From a checkpoint of a small mixture-of-experts model trained on Wikipedia.
Experts: 24 experts in each of 9 layers, 288 SwiGLU neurons an expert, 1 pick a token, a sigmoid router.
Training: a variant of Adam for the experts, 271M tokens.
Below are experts of layer 5 (counted from 0) of a mixture-of-experts language model. Rows are named router (the router's row for the expert), gate (a neuron's input weights, with its number), up (a neuron's input weights, with its number) and show model dimensions 0-159. Each number is 128 + 24 x the weight over its row's rms, rounded and kept within 0 to 255.
After each expert's rows: a language model's description of what the expert responds to. This comes from a sample of Wikipedia text that the model never trained on.

# expert 4
router [151 130 165 136 116 107  90 104 157 121 109 153 134 117 123  96 101 102 128 148 137  99 167  84  67 127 118 154 145 122  95 103 117 139 103 114  81 136 109 115 111 116 180 117 142  98 103  96 140 150  91  98 115  92 127  79 121 153 150 115 116 155 106 139 156  97  96 124 153 124 105  99  74 110 128 134 116 158 122 132 152 158 138  97 164 126 141 126  99 174 107 128 119 136 156 105 197 163 154 142  97 157 140 144 137 149 153 157 172 136 126 159 145 114 117 101 139 116 152 125 102 101 109 143 158 169 105 156 159 136 114 137 122 103 166 147  88 127 156 129 135 114 111 142 106 134 108  94 121 142 114 108 114 147 122 103 106 121 139 104]
gate0 [109  65 102  91 133 139 110 123 115 124  72 112 131 156 136 116 125 114 101 138 122 154 105 210 105 121  95 154 132 116 143 165 130  87 106 142 116 126 126 128 160 127 125 108 110 184  90 140 104 131  90 138 132 112 109 114 111  93 125 132 154 121 118 125 132 118 122 163  94 148  87 115 104 147 129  90 139 157 136 136 130 143 126 108 103  87 179 127 100 130 123 102 143 136  98 149 146 140 108 135 119 139 149 150 145 179 140 177 140 133 108 138 189 142 118 105 132  92 136 161 113 114 102 111 103 119 140 129 130 128 158 173  91 122 174  93 133 125 126  96  85 107 137 160 141 150 128 122 141 130 135 139 164 122 135 161 151 104  95  95]
up0 [124 203 147 150  92 127 131 118 145  98 159 133 113 116 144 135 156 143 126  99 141 118 164  93 154 107 139 132 151 135 104  70  98 171 141  97 132 140  95  82 125 115 107 145 159 145 138  89 134 113 140 165 117 168 130 137 135 163 128 148 123 138 156 109 102 158 153  71 156 138 159 124 176  96 108 122 122  86 144  93 128 108 146 178 106 142 150 106 153 117 146 157 126 105 159 126 104 105 114 132 117 130 119  79 129 104 132 150 122 115 125 123  70 114 177  88 144 126 122 114 139 149 138 144 142 127 146 133 128 162 115 118 163 119 132 142 106 149 138 136 128 130  90  76 101 165 124 104 146 129 138 144 117 113 122  69 119 126 145 112]
What it handles: Auxiliary and main verbs

# expert 21
router [127 115 143 109 100 107  91 113 153 119 113 119 130 119 140 102  71 116 134 156 132 106 128 102  95 116 134 154 152 103 129 109 106 152 132  86  65 137 148 125 110  88 161 132 169 117 122 111 133 169  93  75  91 117 134  97 160 163 132 104 106 140  87 148 124  97 107  84 165 101  94  89  83 103 115 148 120 146 102 115 151 136 165 107 137 140 137 146 109 152  97 139 107 133 135 100 180 138 142 129 111 126 128 133 156 162 149 181 137 147 149 141 154 108 109 104 131 151 147  88 114 112 120 155 164 162 119 137 143 128 120 133 158  99 155 148  88 162 142 123 126 105 125 157 132 121 137 101 131 134  97 116  88 153 147 103 107 119 169 116]
gate0 [133  54 127 122 105 156 154 126 116 106 112 152 136 114 170 146  91 101 131 149 123 113 153 140 112 133 121 146 145  79 143 159 121 109 137 124  89 159  96 141 117 114 140 106 156 131  85 146 128 125  81 115 137 118 153 122 123 123 114 121 137 179 116 129 123 138 113 137 160 114  88 149 108 138 106 111  94 105 160 130 133  92 137 179 126 111 175 114  77 106 134 137 152 139  90 107 116 112 101 127 102  81 135 167 130 147 122 177 138 166 128 131 176 143 117  73 169 153 112 104 119 106 128 155 124 120 120 187 153 170 118 121 144 144 158 151 112 111 129 114 192 134 151 129 135 126 122 133 135 128 160 158 133 106 129 145 165 143 122 137]
up0 [123 185 154 117 172 125 102 116 129 130 146 132 131 141 124  98 134 171 112 137 115 123  89 128 120 126 140 141 127 157 119  91 156 162 118 140 148  78 148  93 116 122 129 141 107 116 161 107 105 126 137 145 134 123  81 122 105 149 138 148  91  68 109 113 149 122 133  84  62 126 154 102 136 107 123 170 151 161  76 148 148 150 129  85 129 127 115 114 183 180 112 134  76 142 151 140 140 167 170 127 146 138 111 118 130 115 125 121 124 115 146 131  98 119 112 152 107 100 148 116 149 161 132 105 144 130 133 110  84 125 143 139 102  83 109  99 150 117 124 132 116 101 149 144 134 126 115 109 122 119  72  88  94 150 145 142  81 130 140 107]
What it handles: Table separators and punctuation

# expert 17
router [157 104 141  95 123 121  88 108 136 100 104 147 127 108 137 120  79 108 121 164 131  93 151 100  83 117 108 157 137  98 122 123 111 129  99  98  92 143 130 104 101 100 162 126 155 107 100 132 140 180  84  93 101 106 107  71 146 153 164 127 105 134 100 149 127  73 110 101 175 109 102  98  86  95 108 142 101 154 104 111 118 142 161  95 154 122 136 139 121 167  98 134  97 142 133 109 161 142 147 144 113 138 128 142 165 142 146 160 158 137 131 150 135 110 116 103 144 136 135  95  94 112 123 153 164 155  97 157 160 138 128 150 133  84 165 133 105 130 147 123 138 125 147 151 127 129 140 112 111 110 100 109 102 160 161 116  99 132 154 113]
gate0 [137 128 154 109 149 137 109 140 148 131  98 168 134 104 159 134  53 125 141 148 138 111 138 125 142 104 118 183 129 123  66 148 124  99 103 110 125  98 107  73 138  76 164 111 122 105 117 128 150 131 148 140 152 102 109 147 119 138 154 124  89 124 109 157 148 136 124  93 139 148 128 116 141 119 158 134 123  95 122 127 116 121 115 153 134 130 109  94 113 198 124 143 121 162 166 107 100  97 164 120 137 135 130 158 157 165 137 125 153 129 184 112 124  51 121 115 110 155 139 108 131 113 127 176 151 130 134 112 112 162 148 127 100  96 139 113  97 126 161 128 138 127 147 141 129 130 148 146 104 166 127 154  87 123 119 132  90 176 128 114]
up0 [101 115  98 132 142 132 127 145  91 153 127 106 115 164 137 140 168 140  85 130  92 101  59 134 141 150 119 147 172  93 151 114 155 109 144 119 142 115 113 139 114 178 139 115 133 117 126 123 131 118  95 103  97 157 141 108 139 171 131 131 152  67 153 103 144 117 143 127 148 116  88 125 112 109 123  78 132 172  99  87  79 154 105 145 105 146 143 144 153  79 144 100 125 121 122 144 117 104 134 147 132 142 153 109 115  95 112 123  80 110 121 112 108 152 115 125 156  92 127 141 102 139 137  94 122 115 160 112 114 172 121 167 117 119 125 123 148  87 133 110 190 108  97 141 104 152 107 104 160 116 146 121 121 138 140 137 120 107 184 129]
What it handles: Commas and list nouns

# expert 8
router [138  89 154 103 132 122 101 124 145  93 113 128 128 115 112 116  88 113 114 148 146 124 145  95  91 109 128 137 157  93 116 114  85 146 118  95  89 139 137 119  93 114 177 124 162  95 110 123 111 173  94  85  98 129 134  82 161 159 148 107  96 138  84 163 131  61 116 123 157 107 114  99  76 104 134 127 110 158 121 118 136 123 169  88 137 136 147 131 112 156  84 148 126 131 134  92 181 128 145 126 120 135 129 151 155 147 173 155 163 168 125 126 140 109 113 101 135 128 113  99  98 104 122 167 141 137  97 142 151 148 134 139 167 124 133 143  91 149 153 120 124 144 146 141 121 118 139  93 125 116 101 110  90 151 136 102 113 134 159 106]
gate1 [131 149 136 149 123 137 173  89 122 182 109 128 111 103  88 171  98 141 126 190 127  99 110 104  97 141 126 137 105 125 101 135 114 136 104 147 122 110 130 110 131 148 107 124 146 129 114  58 154 143 121 148 111 126 128 107 133 124 127 127 101 146 140 138 138 104 132 145 162 153 123 133 145  99 158 123 105 127 164 149 127 129 122  95 178 141 137  94 163 178 131 141 105 144 139  93 163 166 141 144 128 162 151  92 136 113 147 119 133 163 101 104  99 157 147 137 141 192 166 124 116 147 155 106 125 140 180 141 145 116 161 116 141 121 143 160 130 111 133 110 103  91 168 172 164 165 130 143 113 108 111 113  79 150 108  94 116 143 154 132]
up1 [139 117 131 147 133 140  90  74 130 148 108  55 124  84 136 139 112  99 110 139  97 146 103 141 130  84 122 143  86 155 104 135 152 184 135 140 133 112 145 111 198 130 156 105 101 126 136  92 143 109 107 153 135 109 101 148 150 110 121 104 129 160 122 116 115 145 135 163 112 144  81  94 114 159 141 148 100 134  89 156  98 190 155 116 109 150 136 115 135 144 108 127 106 173 140 119 139 142  91 128 121 130  98 113 125 165 111 128 120 107 120 134 118  93 100 106 162 134 130 164 136 137 148 120 133 111 132 138 154 141 103 116 168  79 148 129 126 164 123 155 140 121 171 186 149 132 165 131 147 112 136 115 161 122 111  98 123 143 106 138]
What it handles: Sentence ends, connectives

# expert 22
router [158 115 142  96 119 128 102 123 142  96 100 133 124 130 130 120  90 109 115 155 135 120 152  90  76 115 118 152 149  92 117 119  97 144 102  95  88 129 145 118  90 104 159 118 149 105 126 138 128 178  91  79 103 113 129  87 162 148 147 131 109 126  80 171 137  69  97 118 170 108 106  98 107 100 124 144 112 159  97 109 127 123 165  87 144 128 142 148 112 180  95 127  96 119 146 112 179 147 148 131 104 132 138 162 170 145 153 170 161 150 131 147 144  95 120 101 139 133 142 110  96 113 121 156 163 137 117 145 149 135 110 132 154  87 155 130  92 144 153 114 133 134 136 152 135 126 136  98 114 112  93 111 119 146 149 116 130 135 161 113]
gate0 [112 114 127 124  80 164 110 149 129  97 163 134 146 120 130 133 167 176 107 156 117 133  84  97 104 136 109 155 132 129 141 101  85 147  73  97 150  94 160 150  99 121 127  93 122 102 149  96  88 171 103 132 160 137 140  73 117 148 122 109 150 141 130 162 125 113 154 115 112 107 116 112 103 116 124 101 121 131 123 156 122 136 133 101 104 130 141 113 121 121 148 107 120 165 107 124 139 114 167 162 106 116 164 171 115 130 131 116 173 151  99 141  92 109  97 143 127 118 159  75 114 171 129 156 103 125 113 141 165 139 129 111 131 101 122  96 140 125 126 120 117 141 127 157 102 127 132 152 109 110  77 122 113 110 185 104 154 122 187 101]
up0 [164 136 115 102 130 109 127  94 116 117 117 102  96 144 102 128  73  71 160 113 126 129 155 155 103 111 161 134 117 129  93 152 172 127 142 188 101 147 113  95 174 131 137 169 140 137 110 135 173 124 129 112 100  75 147 156 143  95 187 130 133 105 134  74 140 135 119 111 152 141 123 120 141 130 168 167 122 105 139 102 158 119 135 163 120 133 116 131 143 155 122 163 122 130 179 142 131 131 139 128 115 130 107 118 139  84 164 109 116 124 104 134 146 109 142 106 150 160 109 148  87 105 131 111 139 115 134 123 135 138  97 113 157 120 130 173  96 123 136 142 162 101 143 102 141 144 148 113  71 165 159 133 132 154 107 125 130 117  79 112]
What it handles: Of, and, statistics

# expert 19
router [139 139 150 131 123 103 109 106 125 111 112 126 109 112  94 128 110 146 131 183 121 102 133 104  89  88 120 129 149 121 103 120 101 137  87 102 107 154 119 126 130 128 147 147 190 103 147 135 118 185  82 102 108 126 134  83 126 144 145 145  87 145 116 159 123  74 107  84 150 113 111 104 105  96 138 153  99 139 130 141 128 164 183  90 154 140 124 151 120 162  70 131 116 112 170 138 151 163 138 154 117 164 142 142 142 141 137 165 167 178 127 149  93  94 106  90 168 158 149 116 119 122 132 143 154 150 127 130 129 118 128 153 162  93 127 122 126 139 119 127 136 150 141 177 136 118 139 115  99 109 107 132 101 137 119 113 123 115 173 127]
gate0 [122 157 127 150 176  87 157 137 138 138 106  84 135 144  82 116 124 146 157 105 128 115 119 115 146  98 126 131 122  94  86 119 104 145 123 140 111 149 125 132 132 131 133 104 154 114 181 112 115 167 105 130  93 128 121  76 140 192  98 140  89 108  97 136 105 103  96 149 109 168 138 145 121 148 155 131 124 151 130 122 123  86 141 148 149 158 127  88 131 127  94 144 139 151 118 122 132 133 133  94  88 162  92 137 126 153 162 140 113 148 132 157 107 157 148 122 125 160 135 126 151 126 107 142 139 141 128 110 178 153 106 116 151 157 131 152  97 159 150  94 102  93 128 163  93 114 148  88 149 148 119 115  73 151 145  90 165  92 118 154]
up0 [ 86 110 128 125 123 195  97  96 155 114 124 154 112 152 130 117 141 123  98 162 136 105 143 141 164  97 111 127 158 127 176 136  82  83 141 153 144 142 130 111 143 126 152 124 119 130 123 156 135 118  98  86 152 180 104 134 136  87 138 100 131 136 142 104 142 140 151 117 154 114 132  88 121  93 103 114 194 114 119 148 128 155 111 123 141 104 143  92 140 130 133  94 105 125 138 145 158  92 122 139 161  93 116 130 140 102  73 149  65 125 110 153 106 135 124 147 107 109 133 117 134 132 136 102 152 149  95 113 114 166 121 146 150 179 141 152 115 124  97 106 122 179 112  87 151 147 105 141  90  90 130 116 118 105 150 139 114 144  99 136]
What it handles: Sports terminology

# expert 2
router [164  78 122  92 133 124 101 138 136 100 118 123 134 101 142 115  57 121 127 150 117 102 146  87  88 118 126 140 133  86 116 136 110 115 101 106 112 160 164  93 120  94 203 109 149 116 119 152 141 198  95  84 118 128 142  92 150 149 138 109 110 123 114 168 137 116 113 128 143  88  97 111 103 102 124 134 111 156 113 112 122 144 140  85 151 133 131 146  96 152  98 123 133 121 112 131 148 145 145 135  91 120 146 173 171 171 140 154 144 128 148 144 155 102 148 126 159 104 124 106 126 132 114 183 178 172 132 163 152 114 106 121 132  95 148 153 125 156 131 118 141 139 121 131 122 120 137 109 120 135 112 134 114 165 163 105 123 121 134 114]
gate0 [135 162 135 162 172 101 155 129 125 108 113 107  86 138  71 110  72 131 192 113 129 146 169 122 110 166 147 106 125 149  93  83 128 154 131 108  79 172 163 144 122 135 100 129 148 173 131 132 163 156  94 117 132 156 143 166 131 157 115 112 132 143 158 165  93 131 123 148 147 104 146 136 122 145 163 106 158 116 142 106 141 131 103 127 147 143 116 125 116 145 131 154 133 119 111 103 131 134 118 132  98 148 160 124 137 101 129 159 148 112 132 105 136  99 114 145 136  90 127 143 137 129 144 130 148 128 164 143 195 116 153 144 110 124 175 140 106 141 120 144 114 153 104  98  78 154 102 116 142  88 132 154 122 172 114 141 148  83 130 144]
up0 [106 129 115  76 133 140  99 110 110 117 152 143  97 152 131 157 145 139 127 114 187 165 150 107 144 145 147 120 109 116 106  79 153 108 154 120  59 128 169 151 143 140  87 109 131 119 151 143 128 167 160 141  90 156 131 128 123  91 146 116 115 178 110 146 138 113 130 108 117 137 143 169 125 144 104 129 118 126 157 145 120 146 142 130 164 124 148 135 148 111 121 120 122 119 132 132 108 132 157 123 157 172 124 103 121 110 130  75  90 148 134 126 106 126 121 138 121 148 164 137 163 115 122 157 151  79 102  97 118  75 169 163 132 168 121 144 147 130  89 143 138  86 137 126 106 109 155 135 129 113 137 142 116 139 174 199 168 111 133 143]
What it handles: Biology and anatomy terms

# expert 16
router [140  85 135  87 112 113 102 125 146  98  86 147 146 135 132 138  99 106 128 158 133 112 142 107  82 114 134 138 127  93  98 133 115 142 118 102  98 148 149 129  95  99 173 123 149  89 107 134 127 173  87  87  87 107 138 105 161 157 117 144 118 125  89 163 134  84 111 107 173  98 106  94  79 103 128 146 119 133  97 134 135 129 175  80 135 129 149 126 102 195  75 151 116 109 158  97 157 129 145 130 123 151 143 156 152 154 161 162 157 165 123 125 141 119 140 121 135 151 120 120 106 105 141 172 156 139 111 148 163 135 110 130 155 100 132 124 106 152 137 118 142 126 132 134 116 116 124 114  98 126 106 110 101 142 140 112 128 124 176 104]
gate0 [129 136 102 142 119  91 112 134 129 114 164 166 126 144 101 145 128 117 114 172 134 109 143 105 125 103 154 184 129 164 100  76 122 169 105 116 126  92 170 145  98 138 132 129 130 132 177  94 139 113 109 140 107 155  97  97 162 150 111 158 108 152 135 139 145 123 129 114 140  93 123 131 142 141 113 116 129 116 142  90 145 108 144 121 113 109 108 170 125 169 103 137 145 110 142  94 105 126 157  98 129 126  81 107 156 129 100 170 118 159  90 141 138 125  98 101 168 157 163 119  92  91 128 159 152 113 120  97 128 156 132  89 135 109 147 116 153  96 125 135 141  29 105 111 119 120 137 137 122 147 120 104 143 129 164 117 111 149 142 133]
up0 [125 139 136 120 132 130 129 111 139 140 122  72 115 104 131 152 141 124 132 131 110 117 164 156  80  70 151  94 102 106 144 184 141 113 175 124 156 153 128  84 154 109  91 113 126  95 123 177 118 147 115 120 135  93 154 142 142 101 145 148 138 169 134 132 149 121 112 109 147 161 116 105 105 150 106 156 160 158  84 111 123 155 106 150  99 132 109 154 117 113 117 130 115 131 128 140 143 135 153 151 110 110 153 108  93  90 104 103 105 134 130 142 133  97 106 148 142 113 107 124  96 136 119 124 125 125 162 163 158 131 138 147  80 116 106 149 122 151  96 159 120 126 161 115 127 116 118 117  82  49 137 155 104 149 113  79 110 130  84 165]
What it handles: Works and documents

# expert 12
router [136  81 143  81 115 129 117 125 131  87  91 143 146  94 143 108  81  97 111 151 120  95 130 115  82 106 138 160 151 107 111 110  93 133 116  90  94 141 142 121  88 119 147 130 158 117  95 135 124 168  75  90 118 122 144  84 142 138 143 126  93 123  84 160 140  85 110 102 171 110 119  86  72  80 127 136 100 156 117 113 116 145 149 121 129 139 153 147 112 161  77 134  86 135 139 101 141 153 147 110 112 144 136 163 155 162 141 165 140 154 122 156 139 100 128 117 134 141 121  92 114 126 126 152 163 132  86 168 130 143 135 147 122 109 143 133 103 138 154 123 139 135 118 135 108 110 146  93 132 100 103 125 115 156 152 101 116 137 159 113]
gate2 [158 117 117 162  98 141 145 143 135 101 121 173 162 112 170 132 112  92 119 128 110  77 110 107 107 128 158 118 144 134 132 154 116 111 111 112 126 117 133 173  78 105 157  66 121 145 120 147 126 133 134 141 102 103 144 132 120 147 113  90 101 145 127 146 137 126 111 114 113 116 131 131  90  90 145 121 121 165 133 117 148 106 142 110 166 105 136 134 144 122 109  81 103 138 134 105 122 145 135  99 121 151 138 111 130 121 147 157 104 123 147 127 124 122 116 104 115 177 101 105 131 100 126 149 206 132 111 179 102 172 134 151 112 153 124 153 113 133 138  85 161 114 164 170 153 144  69 107 150 146  89 117 130 136 167 131 131 111 192 145]
up2 [ 64 152 150 119 150 103 121  58 122 121 174 125 101 107  93 128 104 148 126 145 123  87 119 123 158  98 115 108  87 112 130 127 175 155 157 116 127 126 115 141 146  90 108 156 136 120 140 133 139 137 139 106 150 138 113 160 128 121 169 134 135 155 121 101 125 119 153 131 164 143 138 138 132 116 146 171 103 177 102 107 123 215 127 141 127 121 157 120 165 137 133 120  88 130 138 162 129 172  99 116 134 127 153 125 140 147 115  91 121 128 136 138 157 138 164 175 149 101  73 175 111 136 134 110  99 109 150 144 119 129 122 117 149 113 105 118 127 125 107  86 102 136  56 102 101 118 131 116 111 105 130 137 110 110 132 137 110 124 103 119]
What it handles: Digits and name starts

# expert 14
router [170 135 138 124 139 102 119 104 123 130 121 142 141 117 128 118  78 124 113 149 134 128 147 104  78 110  99 140 112 105 104 135 121 168 117 111  91 154 162 103 109 116 168 134 157 121 114 149 143 176  83  97 122 127 131  90 144 165 133 155 134 118  88 166 100  67 106  90 135 125 132 120  80 123 121 166 107 135 120 104 120 135 136 101 133 137 161 119 141 184  82 122  91 138 157 102 143 151 146 149  93 136 173 118 163 127 151 162 171 135 140 146 172 118 109 117 160 140 125 103 111 129 115 133 166 132 120 175 154 140 120 135 156  85 161 131  88 155 140 116 114 147 121 144 141 134 108 119 128 128  92 100  93 183 126 128 115 123 136 143]
gate0 [135 111 131 115 142 103 122 112 114 133 151 147 158 109 132 109 107  95 102 158 141 103 128 113 122 110 120 118 108 127 116 149 205 130 184 124  97 126 128  65 139 131 190 170 121 145 119 174 164 161 121 115 170 106 165 148 114 135 105 139 123 144 149 109  86 144 134 161 129  94 153 119 117 137 143 124 148 134 137 123  87 183 120 125 104 100 138 150 141 141 146 152 168 137 165  95 110 118 125  93 109 107 124 157 133  94 173 138  99 111 113 175 140 122 124 140 120 136 128 150 104 123 140 151 140 134 103 126 149 130 134 136 144  68 155 155 142 139 156 120 135 100 117 112 153  93 136  82 130 109 137 141 140 186 131  82 136 145 108 154]
up0 [143 118 145 149 140 127 174 123 120 102 133 122 188 110 124 104 143 156 122 116 149  65 156 100 108  96 150 138 148 115 136 106 133 123 117 136  95 128 120 159 155 159 149 157 111 121 146 107 114 153 158 176 137 151 148 134 140 154 130 116 123 133 132 131  80 120  79 134  91 122 109 139  97 143 118 115 122 101 112 155 164 180 117 105 123 109  73 153 153  90 106  74 134 155 125 120 101  99 168 161 126 147 159 155 143 121 114 125  96 148 131  84 105 143  91 127 158 150  98 136 125 150 143 128 128  74  71 129 130 109 128 148 130 152 129 121 136 129 112 110 116 173  87  95 119 143 127 149 101 105 127 115 113 170  97 107 127 160 103 133]
What it handles: Awards and career stats

# expert 9
router [123 111 127  87 105 105  95 121 152 118 101 110 120 134 136 108  97 106 126 156 134 121 124 117  94 133 140 151 161 109 134 131 107 158  91 105 113 141 125 104  99 116 168 115 135 120  87 122 111 183  91  75  97  99 108 101 177 141 146 134  96 137 112 155 136  91 107 112 158 103  94  99  95 112 102 140  95 163 103 101 128 125 152 104 140 146 153 141 108 153  87 143 118 128 157  93 171 150 150 142  99 126 137 149 153 163 133 149 164 128 139 156 154 101 133  97 121 144 146 119  92 109 103 152 170 159  86 154 138 141 131 132 119 122 146 121  95 143 153 111 128 103 125 118 135 129 128  96 131 117  80 137 104 167 168  99 110 116 177  85]
gate0 [152 111 152 131  64 155 111 157 158 116 133  93 158 138 160 130 133  94  66 116 154 130 111 143 127 143 126 136 120 106 149 119 141 167  94 137 146 116 151  68  86 136 157 108 116 117 133 158 130 160 151  99  88 142 132 134 147  75 167 114 110 119 146  90 120 126 167 171  96 147 117 127 131 119 128 149 164 107 128 113 113 118 121 158 173 136 156 116 115 114 106 186 139 105 156  98 167 162 115 110 116 125 104  94 136 136 112 119 128 115 121 156 155  49 117 101  84 157 125 128 139 171 137 121 160 132 113 108  92 132 136 140 104 129 154 127 137 138 132 121 105 116 161 139 141 133 115 114 104 137 100 144 121 141  99  98 112 115 148 109]
up0 [104 143 171 130 113  91 133 128 116 177  90 143  98 132 129 169 153 142 138 123 136 196 111 119 135 112 113 131 129 133 102 114 149 117 127 109 103 149  96 155 193 145 119 154 153 111  77 140 135 115 110 149 130 143 141 117 151 145 109  86 153 126 116 127 155 142  83 138 139  80 116 150  95 142 114 120 150 143  89 112 144 117 131 134 121 176 126 154  92  86 101  96 112 120 136 152 150  97 148 162 118 140 174 119 123 165 146 132 119 117 157  73 127 159 112 150 140 117  80 103 130 118  98 160 122 141 140 131 135 109 100 133 149 130 103 125  69 114  92  92 157 137 118 122 102 130 114 138 142 158 186 112 102 119 109 141 138 105 148 137]
What it handles: Coordinates, breaks, institutions

# expert 3
router [122 112 146 101 122 120  92 106 139  88 104 144 129 118 144 113  88 113 131 127 149 133 157 115  95 117 130 147 142  92 139 101  88 141 127  97  93 127 177 126  96 106 168 105 160 101 121 129 107 196 113  92 105 118 123  91 142 122 142 123 103 126 116 172 112 108  92 104 173  83 117  95  72  92 112 153 116 151 108 103 128 126 174 119 152 153 131 112 130 149  73 128 107 134 124  74 155 176 143 120 108 141 130 152 137 140 151 164 165 135 150 165 162 109 138 113 117 116 130 102 111 101 111 154 173 153  94 135 158 145 109 147 158 140 130 151 125 167 145 128 108 125 121 121 134 128 138 111 125 121  85 142 108 156 136 105 124 129 158 111]
gate0 [126  70 119 155 133  79 148 127 117 159 134 109 111 140 139 136 130  97 138 146 128 136 143 118 124 115  96 122 126 112 111 116 125 143 156 115  91 145 124 113 154  95 164 121 185 126 141 114 122 172 144 120 142  87 125 123 135 123 140 105 126 102 117 137  99 132 123 156 126 113 114 110  79 149  89 181 137  65 102 114 123 165  91 166 104 206  83 165 108 154 113 114 119  93 128 116 129 106 172 129 121 121 162 137 162 103 165 134 107 124 122 106 113 101 132 129 129 131 156 113 132 136 131 186 138 137 125 120 156 157 129 199 137  88 135 163  89 116 126 124 105 136 123 155 127  98 125 145 127 100 128 147 123 169 143  96 138 133 148 124]
up0 [110  52 118 131 109  98 121 118 126 124 151 125 109 174 139 137 138 115 134 135 152 160 152 137 128 115 104 108 122 120 117 116 123 170 153 142 120 143 102 116 159  90 175 142 153 132 122  94 146 143 159 138 142 102 126 139 106 162 129 130 129  84 107 108 115 136 102 141 138 145 148 123  89 113  79 189 121  88 124 102 132 151  81 153  87 143 108 136 142 135 143 135 131 129 133 151 121 117 141 107 143 104 132 145 155 104 161 110  79 108 110  79 119 101 174 104 125  98 172  92 174 130 120 146 138 137 156 111 153 164 130 164 139 115 132 149 110 127 125 140  95 135 103 137 141  81 144 141 108 136 148 185 133 170  96 161 158 158 111 135]
What it handles: Personal name pieces

# expert 13
router [159 122 142 111 112 111 115 120 131 106 105 131 109 123 102 140 119  97 148 149 117  94 144 110  83 127  97 140 139  88 129 117  96 176 100  85  85 124 124 107 103  90 150 133 126 107 126  99 143 182 110  71 106 123 111  66 157 151 161 102  92 144  79 139 127  86 121 120 151 126 103 113 120 120  97 114 113 133  76 111 138 121 157 106 141 130 137 134 110 187  75 149 115 129 158 125 166 147 134 141 108 143 114 159 159 178 159 147 145 120 136 139 162 132 112 110 145 144 155  90 110 135 136 170 129 145 103 146 140 111 104 114 141 129 174 146  98 141 128 134 119 132 122 138 128 143 121 115 123 101 116 126 100 171 128  97 135  99 177 119]
gate2 [136 147 125 147 115 112 117 138 124 139 163 156 148 136 150 123 132 144 152 122 152 141 135 161 159  95 108 152 148 124 115 136  73  75 132  91 112 156 126 126  88 138 139 118 144 109 124 111 126 138 121 118 116 136 123 142 147 131 133 162 154 153 155 143 121 162 140 130 157  91 164 135  98 158 136 113 139 126 107  90 150  97 140 120  81  95  93 109 145  86 129 161  98  63 160 132 129 155 147  66 123 143 135 162 100 113 123 132 106 136 169  90 172 149  81 149 124  87 145  90 119  94 113 113 143 126 105 138 128 138 108 151 139 151 154 102 148 152 123  91 117 142 108 114  78  84 145  73 173 120 104 122 101 115 125 123 142 144 110 127]
up2 [ 99 133 113  96 167  97 145 131 116 149 108 176 166 138 141 155 146 107 130 143 150 164  89 104 110 169  98 110 114 125  97 109 167 143 170 181 113  90 105 115 153 141 143 134 118 101 135 121 157 119 152  95 130 122 112 147 176 138  96  97 152 118 125 151 104 125 136 144 138 114 101 146 116 121  73 127 104 175 148 103 107 126  99 154 150 157 103 107 120 123 114 138  97 155 114  93 124 144 135 152 161 154 112 112 116 128 159 123 141 114 134 124 161 127 140 132 128  71 106 151 134 153 101 124 104 136  98 124 129  88 156 106  96 120 121 166  96  75 107 109 128 119  88 135 142 128 115 118 128 133 102 146 149 177  63 111 102 153 119 114]
What it handles: Labels and kin nouns

# expert 23
router [151 120 164  84 119 115  74 114 137  84 115 127 119 113 114 141  85 123 142 147 132 113 130  91 101 136 132 147 134  79 135 130 121 140  97 100 112 119 135 116  96  94 160 113 157  99 125 152 134 197  92  91 101 127 143  89 150 161 152 105 106 129  95 157 125  64 104 100 164  91 113  94  94 114 140 133 119 164 111 107 142 129 171 106 156 145 117 126 113 146  89 145  90 141 148  95 158 156 148 116 117 118 126 157 174 157 151 186 141 134 147 142 149 110 111  98 131 147 129 109 106 129 131 148 172 143 104 150 148 138 107 118 156 109 139 137 104 129 133 110 151 126 112 129 124 145 152  93 126 134  93 123  90 164 131 119 138 118 152 119]
gate0 [154 143 167 163 147 137 144 137  83 118  81 160 203 113 150 121 100 152 107 168 138 136 131  95 112 100 134 132 150  89  69 151 169  69 122 111  82 129 135 125 159 119 141 147 102 146 106 139 120 165 137 159 134  95 132  99 165 138 106 143 132 112  96 156 107 102 130 114 146 137 116 113 139 115 112 131 110 157 120 171 148 136 142 153 150 107 164  93 100 126 115 113 116 154  86 135 137 121 138 102 146 129 130 117 154 155 129 132 126 117 148 113 190 137  85 123 159 156 118 130 129 151 122 111 139 122  92 131 131 145 154 102 160 129 134 161 142 111 148 152 164 149 103 161 170 155 152 131 120 111 170 133 135 150 103 135 117  91 148 126]
up0 [ 99  95 124  98 112 160 123  86 161 109 119 123  85 147 125 144 103 108 129 136 118  93 105 146 118 167 124 101 145  98 179  90  92 147 101 152 146 122 117 118 124 147 106 103 129 114 158 128 132 141 151 109 105 120 119 118 115 161 139 118 128 129 166 104 124 146 128 142 145 121 163 148 117 187 106  79 142  78 119 134 158 101  86 130  96 118  92  87 137 138  93 126 120  90 148 109 137 157 119 110 143 135 134 185 119 119  96  91 106 138 175 142 133 132 170 169  76 123  96 102 106 107 196 142 148 108 118 113 141 119 101 116 142 118 124 129 142 171 115 141 160 100 136  95 123  96 124 145 144 119 144 118 161 133 145 118 128 131 151 157]
What it handles: Indian and census contexts